config.yaml
n_experts: 64
router_score: "sigmoid"
normalize_top_k: true
n_kv_head: 1
vocab_size: 2048
positions: "rope"
init: "uniform"
init_std_up: 0.0652
init_std_down: 0.0652
decay_fraction: 1.0
seq_len: 512
dataset: "wikipedia_en"
Below are experts of layer 2 (counted from 0) of a mixture-of-experts language model. Rows are named router (the router's row for the expert), down (a neuron's output weights, with its number) and show model dimensions 0-127. Each number is 500 + 25 x the weight over its row's rms, rounded and kept within 0 to 999. Numbers have three digits each.
Before each expert's rows: a language model's description of what the expert responds to. This comes from a sample of Wikipedia text that the model never trained on.

# expert 62
What it handles: Year digit pieces. Two- or four-digit number pieces forming years after 19 or 20, as in 1961, 2020, 2009, common in dated text and tables.
router:532490522495501514525489517492559426485447497537486484518487460484486496551492449486479473514461497475511483492504488486507504473506503513483537514511506521498484505471494506480500552484467485506476494514489497456529506487469495535491477524503497512450505505519506496521507501499561517475472506563484495506539543512522506500491560531499463498449498502474506485481515462457548520524496
down0:531500442537458458476488497505460463520531509478505522534481539504532461514512516511494473519495464513489478491510530455509494476492509467460538518464529523503481496521458508490455493504519492530522507512509524514522500505561495513472513469515441485544524477485521482478529504506514441526497526518499513501525545512520491514483567469502513489504487498533525499510522551493492487503483
down1:478480486476497473507464492454516472538477479462522512504509524525494520499502442530471537517493452507489518463496531490442496526499460502511453541475558510488497513458502454507529500504502518497526520469478547507536486469488515493466503488511495496517479514507479545492489535492533490519509489532465485520520542471510489535512560499484505498480484508485482509486463507481497559510461
down2:479515491543466486532526541477527456494528538500471454500560485520476505525450485543559491500531467519498492482450505497508468497497531491500488542506473531492484515487500495512492490500467497499451504504487499461503493497517491491490483497499527510437518459488502520515469479502505453524487528531494520486478514479480529557531464540493510478500481499470486501491487469555512459496477
down3:555512478449489493485444522500502514495465532521472507490530538498524539493486495506528482482536513523522506517515503464545513487492511497490543495460523465479510547500482467503510494512476524465462501460510491478515481461497513472539455509520553496532474494492505483505515468459539449486472506503518507476519511481517524480454515522529509494523512528515453483461509550501483518489531
down4:512510492576449480498495557493519481509502484544525497510495538523500507498485499497461511511456472471539512496432488506507574502498514504524498535505540499525505447491503502462527492521547491500458483500522571480498516507464532497515483453506491492491491484515546491527521499502495495490528518471474520510505526485514482508513467516472514502513464502502511511499550515530475479528496

# expert 56
What it handles: Vowel-plus-labial syllables. Syllables such as am, im, up, ab, p inside words, in names and technical terms: salamander, thalamic, Occupation, Chatham, Cerambycidae.
router:535499513517526470510520537492539467504493476519481499489500495519492487512510499473495498465501497512524497494492541490541500496481530495441517501508449496511487532457465544506525506435461520465496510469538539500458541496469472546478517537506463491467531497479535514516535505500550489470505497576493485521517493483530513512488522528467490520494520492486457484464498519489488507516470
down0:500486502470499526477547490501514487508535479564504508517510505537456496471524514515448516502484475515509525537483466515527523507473474543473492497546523518517441501508498518544467465520488501500503509537509502525500539458518505506498512593481466488497499527509504511521509511520490479522499509490534550488476503538507507495505514541453449512524541470506503508482517508493519492529471
down1:509522503464514499486509537482547457437517504502511481515481465501461517525541526467499505466511512515491502516528486487499566505477495509483508497466493515452529480527467531507528508535480471480518480524470528530469468491520480495492469505487507487494474517541514505503489549451521483520455506468443468477532491521488469519512520477496473516490485475475539490496491528498559474495529
down2:488492528497472458497501488533527515496532465450496452508508552511516508529526499486490507534492500509526526496516501523526528518504536473510478486502474454505464540484500533509450434480498527538490439507502530482471495524506498488548463491501526502525463529462481473485530501461467493519513486486505503525509464481523510554523461477523521461464522504471505508469495529498485491490517
down3:517525474502501478493507473515526486500498476500467541519490550509506497547509498523493471498490529537502508510506454484542484497511525463502536465479460513502492508491478523498485484468516502500488568500443507480504453540479533471486456507490485468491511494479500520560496506507533476499490540518501533521486501449503499544469512498458499521495509512523469516486499456583538507516495
down4:468487530476535468497495522513494486471490476504475518520501513494483475492524487513521492513501504477509513485528542491525482489507494522548501548490496553516487539524495531489507502448490505518530519519536492497532508509529475534485520492516500568443492458500526531502532492463537458494538473493534513469521532536477505525471449472465501489501509517473489491552486528474514455539529

# expert 32
What it handles: Vowel-final o/a syllables. Word-internal syllables ending in o or a, often in Latin or foreign names and compounds: pleurocoel, ponderosa, Toronto, radio, studio.
router:500467507523463515492512506512541482478478491494518473505481447472470511486516498475501482499498508509512515496479490470474509533457522492468539559528492510531481553457465517491518503458453490505482499473515505447478530476516464534452464524501476506477502491485537509535500498495501520472475527543539455483487534529472517566498497488453504498490543490481508477492496465499498501528501
down0:509509502487478474491527559502565478497497485472558481522465523511493493486463550534508498467492437480514519504499516553463517494533490514522489480516518514525489500499548481483493521512528500494493493529483467489470523461467508482525544529475474517487521542472517516526456480543483510523514480546504515518477544492508447509500523487534486487483484506537497486493492509548490512521490
down1:487465465543502518517540482521505458491496494546549529504502464517522525538495540473548451524500531497481488497514491511485511508475490538505499499520526525493531508483510503499517550461481475494529467492476510533500469495518483493518467459510514506491503506482478520517509511533509539498528489491534552458514493493531521519565509489495488477462505517510499511518534538503429511555516
down2:497513506494499516497490458510519467465520494493472488472533514525548528494520503468531493464523520516482481492510503521507507464509491501542488535522439510484578547512455534507451472481422446475496481504495483496503548489505480509532529507530491489500487505507507470487493544469490529466535502518517476507529500517514496503505485516529510496524500486478533501500490439482508452508492
down3:515542480522480549516491485466485497509492523491534507512522509448512504532514574487499526466523505529514520490543517484509542541488476506485463508511540466485516523448495490527480483470477517531431490465511494526501479537503509513503541504498510526484505511511524493458505510505553486488498511504498527473533536512473534456525493505527518472538519517497465467504529510464525484499534
down4:494501530514465558474479466483543509467516475500486480513472481475502495514505511518532506501466497488502499546537477521519494513503492486536516502487541456552494496525473457525549538516506479499497477469507469480542506489482491542495492492503518509500523535505499533532522492493531530455457494520466530480518492547491490521467519480505457527483515536481487455546482539506469533535483

# expert 53
What it handles: Spaces and digits in tables. Lone space tokens in table cells and indented lists, and single digits in scores, statistics and numeric table entries.
router:555489490506495488537507519508555465514474522527515507494517440503471484542461493472496497493473490472493473469495513468483466511458528518476543522515468483508459534503494485498498541486487530500452498495484530446452496477486467534493461515501467523498495491528548478492478486513506504464499482521530495485473483503548484548477518548501482526498524527507461505472508471481496516536505
down0:481488509481496498500507527517534481450496528479496491508474511511506524509512531504499525470521462454531523476516501506517533520493538532478558504527495522513504468506481504448504488543476523532479455507528521488491470508486532490492506476498548552536498535474501490535472508498510491435508474474494513462482503496481528490497537484505545476503515553504498466519488476576529517523519
down1:505533528488529479478490452503512471534491495537495504519479468545523494506465495526503501546509526466506486513550486509503488478536497504539496455534531490529512516514506507513518504483506498511545485552518562496494522501464493499497515518527485477456487459481526505478494457502502496465533498466499503485454532506497502502540541535499506527517501513520517448560501474529520482564519
down2:544493515466502531497514473514483479473441522506482480461468534534483513516474487507498497515498496535497464484463468523484489517522530549512432491517462512541504468483470499449473548443469459518528474516479504494489494507513515527483478483502488500509474511465519494510465530505535457505456497496506489481511477501510518454485519461502473532508514561482511514498522488505483531515481
down3:505515472479527502490480542477490473516490488451520477504477498567528518500512469437527478501509476489501523481488552507473479448495475500472492486476538501505518489478495465487502458528495494510477498477472489542554495544509530526483547486511485524546494497495464514504494473502518478494494457474469530483463500458511494482511452480538496522518497464489506513500554521492519485539473
down4:495486482498459516490465503523475462529471451471503477506522521509509482466547532515560505501489499484455499511512527494508468560492506505508503541506503521522504490529491442527470543485430507482505516500499443520508509509472505434495480498464455523485519520515493535525494491488484525487488499488542516484501493487505510471501476510544482481520456501546539527510528509507481497482474

# expert 28
What it handles: Standalone number tokens. Space-preceded numerals in tables, dates, scores and lists, like 1, 2, 19 in year splits, May 24, or 28 yards.
router:497501536527492512536476521513545482480447499542555470491472457488479500522488480477505492480482468517517508478497537528496524529477522530513506511533482525466496531449499477486524527499475480486457497509514535449462513509445487523496451550492525486471538506507514528535471501526505502469525525508530501461462488515518490532487485489522454514490496499478514476506495463475536520521513
down0:493477477508509493516507525529521494489516478503515488525504439490530476521486489507487552521476535484508523544536525451521505502522519544477481470467528497497441439465554503481503514484512473496534528536472481492476522489498487458500529501487571546469506527460499500531466491490485506454502492474538526528506506493483523481525507493536461500498464468522507487503479500500494510517495
down1:516536493531464491496496489497492484440508514480538478497553528535510524471492530527474506466470528487492507511462513464502563549492461512464483535493493496484496518491524507520467493509509513482505463506501541546481482483512480528492550452513483475472545483523486476507454503510465480460504522494513432490525505490525508471532484500497513478503496489533494501469511516508504438481511
down2:510519523545527462507465523432484527480474516525468510485522480471484478513465489496488478450524519474519501493518480486488521501440483521511493523511501469495498485524489508467481509498515474529462517506476515491485500479523503515502523472514509461537456477505532499504503521553534443507434448532499473498497489496480473474509457499515556473521459505503472500512492490535484476476474
down3:492511507472528522502497530452546498495496484483474537499515500521483527538484525498479524489479520494472522536505482502502472489493504546492505511484506503518477527468502476507543475449496480536486472543461489502535478531518495533496552551537497493522457478506515564491481454460474464516483530509538554473502478526523463501504471469482493488502468518479471479531487490459517485507484
down4:518500486510510491477498470505509501523459494470534475493426498518507475496480482494487510478482473486484526514552512511465501508493479521557486486518559505505508482480510449512500478508486454495508502506511542495508537485495452481522528461517519504480481478505487496491546465486523469499484461534453516522497558520467493455512491507573502519496535506500537489465528483482517543487488

# expert 2
What it handles: Mid-word ri/la/lo/ea syllables. Word-internal syllables like ri, la, lo, ea, tri after an opening consonant, as in equestrian, warriors, disease, Alabama, riot.
router:510510475512434501505514538494523472509469512508519429487479486482450477479521485442491506431471476530513467489479499458514482541483509554489506511506430487458470542508508462476494516511457508497490488506504495453469518489495524512483458516484508470498484476505511514538500504543522514504485508510522493499503474534493505539532508527487545504483519502490475470496477491505514521504482
down0:538494469525479436496484506485497473491501495487480470508508487466505514478484497533517516500544495531478516495531483507522516464502553485505495493537513511524476464503506541507459519494521511546534469514488513530512470490507498449522494481541500474505513481512491505538485527514453486490468510468510567520535516545464517540494534518522503500522514495467467518458496519563517451522498
down1:470541506534506508505488483491508520543493510537503514479518546461504488496471464446505533505473485549481475557503512505531485470531523479524533532496487490518517492509503513531474513447461482515522543529478474513491527519530526502510491457492552455502486520479501493497481479519488506480467507476479542507498480495556496452538504497537495492479483527475495544533465496526499521494465
down2:522500486514501475484494441520462505499487508500510497528500465487554504480508587488501438511515469509515539521488477487506538541504506519488495510512525432533512503493464475476534486521524540463493481485529431500481475509492509484571481527489499509502506524497502490521511519503532490538518488509501527469514526497508495475469507490473510487470471508531495522480443513515509502530508
down3:485502482502520501489528475510525492502463510466527472532490496472534514521502501512460487484545476522508529497494508492523524527459487511496527515510530504538503488479484484512512530524507485525481498500471483502529488513503508484495491512518513498493517547468560494486538533514569485457489512489565492520495474482465486534487510499492412513543490494498541542504528463490444544482523
down4:503514510502500537488503495491431504522481503478528508533503502507496492443435543530500488483511502487457441496526527424517551481513482514486462504500488474454482472511512512456500479494522510483526487464495507485505536537480552481477499497489500509502494496495496487499517538514510483530471504514475536503514457452496521494518494457509477490513466489517495503517488518564485514449493

# expert 50
What it handles: Latin-root stem pieces. Mid-word stem pieces like it, est, act, ult, port, spect, as in manifested, practice, airport, respectively; also nouns form, part, number.
router:531493512562498494522527519518517491514486510535536456492519526511471510510487506458492495459481490522580505464484514473493437503516510494503521546520466502435481523485444508477481559455456508491466504525495508498499516467521498520463480515501495512477505503528522490521509516510518502510463501552510479518502507504537520513471528494504487516472492518459508482489535497498526493507451
down0:506510498504500448511509499488481492548515483522503514504499487486526472508551498508492515499509493506514517494486518500465468503453468461493468483453488508471468480482516499496522493476473535507511477491495498526492492490476489483547469551476447537474426496499500478520469447491523537476485503465446477516458484510496513512517469476493548504514507449497490486558520483504496487435513
down1:499511454457515472454531513516540470489462461520521469503497538473482473458505492521503510516527503515522498480493512495514483475511481519498538471520517566530533474532508473500513468522509499477478464440481479516484489510510492515520419522466496502459521516492533487470506456519500496534483540474498494507508486484510500484515479478499531534505474508547473477472537513497479536531497
down2:513533511518525551480475522507482546517459517517485532513473486500512483532510503459520512462505481477459520441468508501453500486497441518511489498493534488504475473466472482509517478471529517500495521520481530520486492516497492509507541489514553441494506482432503494494458515556502495501496490510500479510495541464506555480547519511479483512488529513502509490475487537483475536509521
down3:511527485519542483537505527464454513511491494501488493505497538465523509448468457482512506507490521452517475531535516513538519490565495495509538493502524522502452537502522516503490464483478506501482541510482510489477512520493499485461476476510496483532503537526495499503501474481550515494523460544511537508491516514534499463510518459520537468521468533523503515484498493494415479522495
down4:488484475487483513500501482473520544500480492489525495522523486463519508541456509499509538520470543488516542562489507496533485504533477477481523470510501463501497492506517488500485474498550488488471508494535500522546478451536533491499527471458575511504514504491539479503531510524484464552486517513530546531519497479470497494481528531515539516540514510515469483510485482511479487449488

# expert 1
What it handles: Mid-word Latin-like pieces. Word-internal pieces such as us, x, min, mp, ix, in names and words like Victrix, Felix, Olympics, taxpayer; also standalone or.
router:541469504513508444501492523503516481538475487551503486515508474522486493497495480493500476446513496524500502501505523518486475536494507472516519520550487503498477562491475512516477510471472490486463504446483504458518486487499519527499483549497506526486541498540520518555493466541554498441512499500515471498537492523539519509478529496542522508473507482440501515465491483486506479516468
down0:492482481490500482458486518548502497446497469504519514562531491476517515525499492492524482474510515526478455525495543482487513525519529478487508509529478483536513482439534485508500509516508515524517513494488520522491506518504477475523467486534445530493506519456502473500437488545532554467479483499511456455505538483510468550515540522503461519498485505519518490491496489478533493522485
down1:480470489542441506477504498484506493499462476473495463511475516467520452511502495491488527459471490511512466526517533458490494503492440532469532520536510535487465470480515510473483505490477488496504502510523470517502523496499511485471471539515492494483501481444514510494544492465527514555456508543514474479488502471541502435518542502516536514515509496520537516521496492494531494453499
down2:517515487511499501506498517511499486528560521511490517501506535508471505472529513497493490512469485506465457465535559490501526457526539511513537462492495532512531512525488474487557478509505526526444508489481498524453480522505492490491492490485505499462453555463509512503448483478480512524480494504490478521535463519506480505489496502522533485485447516572509522533460509486519523518480
down3:494522479505466525501500494462495505535467507472484502513493486449540453486498454476532470511506483495481504497482509487496502531487514508539495466493488489537498525472540545531532486509524500499539509490540490457500483519472481496469480487485529494497537518480475500480516523548542541460486495491519570525469524472489505517481477571546503476501502507497462517471527487489464515479538
down4:511483525494514500450544519488514460524544504497487517567530465508523520490549500490484491510529520531457555490482544496517456512515464469508503492524451519508463524462495510503510483496511529487519539471537520501503488526500499526502518501493471499515506553501504501560496492530535511486474459499491520526499479517559470512518544510519504497499493490492480526532477493496499484527437